config.toml
d_model = 224
n_experts = 48
d_expert = 176
activation = "swiglu"
moe_layers = [1, 2, 3, 4, 5, 6, 7, 8, 9]
router_score = "softmax"
init_std_router = 0.035
vocab_size = 16384
norm = "rmsnorm"
optimizer = "muon_variant"
beta1 = 0.93
batch_tokens = 131072
train_tokens = 438100000
steps = 3343
dataset = "wikipedia_en"
Below are experts of layer 5 (counted from 0) of a mixture-of-experts language model. Rows are named gate (a neuron's input weights, with its number), up (a neuron's input weights, with its number) and show model dimensions 0-223. Each number is 500 + 50 x the weight over its row's rms, rounded and kept within 0 to 999. Numbers have three digits each.
Before each expert's rows: "comes after" lists some tokens at least twice as common just before its tokens as in all text. This comes from a sample of Wikipedia text that the model never trained on. Tokens count by the router's weight.

# expert 39
comes after: ")", "\"", "3", "1", "4", "5"
gate0:454479533450490419570517529457546519466462546482601447527504553455512576449508580520515439503461424452555513511536517464477483559502455587526459566528418532474574487398532441527486406485494521438440531522519512526557424480578542530483527512496420461511505533490479620523463541447482378532420459467530557429436505473498567547416532487441465514515484375519543528475519585505526418525429392568501539418480403505538564480598475453562533513444543620567440521555555470504519554481484594469478399503510521538505545483452466512433477494568537459578482497486539565447464543488538400368412557487469418576503430486483508569523456438508495491441534445495501500613469542471434521535484
up0:519483546513524470465490476577503456516560501508407463589567473532569497548484464546396443437492475533486502474491532490583448567471541486599473583504519525531487564529569412450465548537481461551515410466503463565436480438528513566503495516503480523467553507492524433491579533528454526496532467527514511541496383460599556493499507527410440547469541442475471494561532633480548440447580500556536554499517493562539416545596573474484465447391516421567490467435400528530404517456409451609485482576459583623469443440500561514539483494539566389470473535565483591507508591537498506426424579466474433458419545547428531509544473440477488541514546501517409522515537466458431503466522

# expert 42
comes after: " a", " of", " with", " and", " an", " on"
gate1:480495398493465503439390479432507524484464426497474459492496514435455565500452426536530491493512560491527484555399522469387517426445594475489472508528531521499464435452558585428537460599520531437496431471363461421516453574519451484494523553558453505467522534459549487409457490379522405443475518503504525470558415533391523479537473465432448557449552512536518500477532527478456487543521495511554488447506561549511514467473478447499476492426461481467547578559462547545447527476429474525491522613497526488492551522599535506543606550460561605599494567512482454437473520466494537517604615469496461533404487556516500474581528455456407605549517523459521499580456398487496510451402
up1:438409578574508512525546512530494574501467495567545568455590567534514524503474390508409489482392504496557469507488467573582467466487522458502512489523415584532489531504495503438451614490444521544553436487493482469450561510494531450496540453498533451595466482445467593574520550470394550452396587446424530548504488506519458521546557424503454516480534492519446432529592456517441519455443525467485449388401598592408504536495473487594435511471495545572466441481394472478405545481541479518595580529503547495484381531502423494537528523476592502531499492505459439531561532484493499474588476492559492501483394570518535473595468518511459468512524495478570449542522441562567404510532

# expert 7
comes after: " is", " as", " was", ",", " the", "),"
gate1:388575514522454571398464492517441533440440560555533482457600534468442489448486450487471499556524526494360473529455476399470515573407470605585531415505591515519436435601451528467528516475544515497588425573506475525467386482512447443472494573457516409431488509393495502474533613591483464440473445548485523511521450583516507454544516555597511484489578518490475437504517445574540414449456588560505472569515502467459537499505466454500470501481470501585397450491485442572458472457527375438537504523495513527459490543560429544442516445538479521507441523455544398491502555463540540514506478455504478507502447567455366481497456466526563554524466441542451516513534502545543470543520
up1:435477590506471485582537486510427491537458579517453521511424506553490416556509496454429442564489422473472477520578514509468531516420530454562460536450513452476421532533610462566524401506509487537456567566535553526513432481512520491483528474499447551533414547575443545487438556483534560512506522359575594469584555537343513445433536490424516541559462517529551470565450452488531495575500563434459456494572481459515580536496455503474437622520560499420502490569496449523496527521372535621479527516470536461445452393480569462539545470450491403480562505450396530494484570542497499473464421515459484497486571557469519521449527508508500534526512494479650521458507435457502486522438

# expert 28
comes after: " of", " in", ".", " to", " for", " on"
gate0:519475555487490522377528434557521514471456490419500481487479523468499556491477501612546472479453482547517514453566557556616463506533449551455483424431527476473465533514483526563513466478554536529546553450498481498563543546382523518472498541519561539441475480488440499588428513438517528544516532554561467546464535491480489535442474400508461580466509502470377495479415457549406367614451526587495561524436536602482483504444513506587489498543558504555488511483555537550495497468445450377459401536563420370555532475509491520556489557451521516613477477479487386497467503406502482567541547435489400426504439589465452513458532561459420514563469504452496466459427520563418510502463
up0:517422537458582567427447464586441561403554452493493568442474548507406491488405506572504481505558493522529549491491447469453408474413541522516444439570478470462503562509463483471489537567403508448520442556526496482514544585468473465445499490511500445433437500537438566435540520472458554417581505542428583567556555518536586499537550499488521514507496679534518471492523480469518416561596569522517527458500509535447459563496463458449459465550391407442409517498557473446443446468491502496494425513538561474491529448511403548463526450430456536448508433492475535456448451555480524505607532512500553507515499465502503527432453389527483522425458522544414577460368570508528458536573

# expert 24
comes after: "0", ")", "1", "2", "3", "%"
gate0:518486436585539494562492523606537470455598583475590455476511439458578531505551561598538455498476579510486465470491500523542613419578408511483480441529415455531555517515559610452471503446589542474459459499519571494532506547458542451586384484380483529475569435526470451505462569478483451447616523488442517495476481539446589498397527512500598476523574511410495526433453468405510478493570556495499477488487475537594523447466499499432577551509549526567573549460484526574474463493423452468369514500540509453516512542536504453451506463494460570508479579514567572470479499481468460496461539447476552526559479484489596584485559510470530479527489502441472438452488457457503455363456
up0:501430410414489493490513570468589403468497539504470412462520615494479427514482461495498466529533467540528481528517476564514518540493550529513485434484437479482366540432515510502511413552490535507523492591463500474453540478429487567538525533487526493485476541474446514480490557491516424506520611446502515525611392512521481477516458479465521484458436536545470503556496443530568510584498597503609496586603467463559453576474457487468519491521516436575591510407417402505456479499519507372519427517504482432464513485482519396582452537408510459502453449354423515437525431527523392502483555530417478509489511433411533582515543463519470479582501451449446509476508415455563586479552

# expert 34
comes after: "\n", ")\n", ".\n", " at", ";\n", "==\n"
gate0:460436442472453500405519510507469495601478493458528550516470401401566443460537511547505496561502459490528433433603512476509537484465372461476461530510495581461523496489471478478426447472510518439537471388522433404420500590493444533477625478482473501489396485513498482467488561545540576507499416445454532440481492497548499514418550503481495511464417533414553497457499547611597573558548555534487493459534440552580466521413508496581527517598506539493486474518611499544457550446374563526522454513497514558547573511504544514510385529583409550561527436504510479490494552480546510403475555546392486484538447470451471637584515505456490514522484448534445509470489444456525478534455
up0:481509540521519445607475470492515462411542519457447486504521517523458532579556526512573470481423529451455600436516485430394524522481546555483539492544455556501548570604525434548514483523495475589587519584476501571526543446493531523454475487557539471515595493483503468479432497510505497464496492562636484500482442523515522477517608387486476472543509449493527585409420512440471486594528394412441459422470516553492420516519473524482542502412491483436476534452493544504425494490562491503588525548519429422491472518470489397483471451486523482503501557494456493610456383458547456536554383577598565515529510613534483478434406478532491391457590515405456505539517451500480492432508

# expert 30
comes after: " the", " a", "==", " The", " his", "'s"
gate0:431565422456481483504578513529420528494505546502613531456537528523616448647475579461439492557510443493477472509453480603528520523540532553498437482546492563432497470553503413536416621587530571550445481555599439512531589491518455440512483459426436531509577439481479489550540496509418554479556459520449559424518462523500501503436500532487443504642574569569461475541527463591543412499578535541468470558448529496496474461504522530525563525471430433558481452529453432548507493484525452511483596520547542541484466447460543531443533498428445439461497517580410532515466437432513442470483506552472379476432476480467590541543458461410483555513590541553421524514532521487497474538510
up0:498416570498454496448466454508531518544513501554479552518512576484559477546504442532406530459467477520526594569433533543452491472546533502475488520475462473639471503461545520595576438522467568475553614590458429463514487450472404393525465484502502477502460443432522549510447515511460509559433436469458565438444466461526539484528526465634450525545585448499616548534515565513608477543509482576507469437493471547553517485417408443539407446510508498495494573466484506487453545557520401521477552522461498511431480534532442550516583520479500568568582418483498505541498523550558434530552558588560449493445533434467559527568470605578492545511418412534478551497472528545637473476531

# expert 8
comes after: " was", " to", " he", " and", " also", " were"
gate0:533504496549439503450521505493446458571472527564480564566488595533576493526379485586529518579466545488478384457572506503523467535520587447366553475503473533569532487534496550474483519452535571516471558488595518543464534583497581492404522477510503439539496592446457461473447445528509486506455507439579475528474486588522584403513445538488444434383524372446447547533544464371528495517462562601506532562479506605523482495434543562491478518550533431473483536556531579487473423441504506440491443523587569480523447455474454538474457505579456451529487531463505443546459529564585512551516498503479446451472523458588432529522485489408487489495505612515448483483496462580477431543603
up0:493507467442563454515566563538404512398558499502500543551530615539595507529619492512459544577431512505492473468560522547530453472600520498494540444417454470422523447393507496540404426545517486492487489543443557564440475523456522447443479528477450511482487470565548509385491475581443471503488498537527492451512520484472587431513452551520590492435534518530395502584554527473527432529456478540430448516499524532536580486576451489586634493570485455474498483513560544482516447438539450498531557503555522530489486495648487445476554472394465478390550479551598527446523545550527607514502410433525531530380522488441587462511471538462411479570486518450499455470438487507486510491517

# expert 17
comes after: " the", " a", " in", " his", " of", "th"
gate0:545520510549457464414443492492488491492516469578506479539534512573416443437470509545446460533462514476501421393568438509447578474511459477473455517467535490522424394474445467540416489496516508541539513558441467582503511540479422560516486553446644553460447529544489492440574444526484531513565473477464419524565530539501470557549481481531513481442571495396472598445486499533549542494578520465511473577568532558498536490473511575584520499554438437475503484632431433516625525554436468447428475511395517394396414377500532435536500484476526425553551449541543504488505539459446486493501484529482448385543552487571437426412500533462488420490460455516541490567500451501500598518454
up0:543467469507503536426495561512482423517549353447597480511592428478450463512527491544558531488460508524491491402472544529390480480482512525528453519425568420452465418452571474518491431565539426579541457457423532419437440442534463476499435523533593453489525441446427463481464491464483480626516502604492503508443523540551542486518593486547401497489539542526425524503527458440519496531501479455537544425525533513563548391515455476481524484497451540574438453632543490551563541488544487513502628523552449419497485483533479452510489612534473556476492588391494504509498528506492528465456575429573528563435483511555476527450509495488385538443470598415590489479477438492480488486564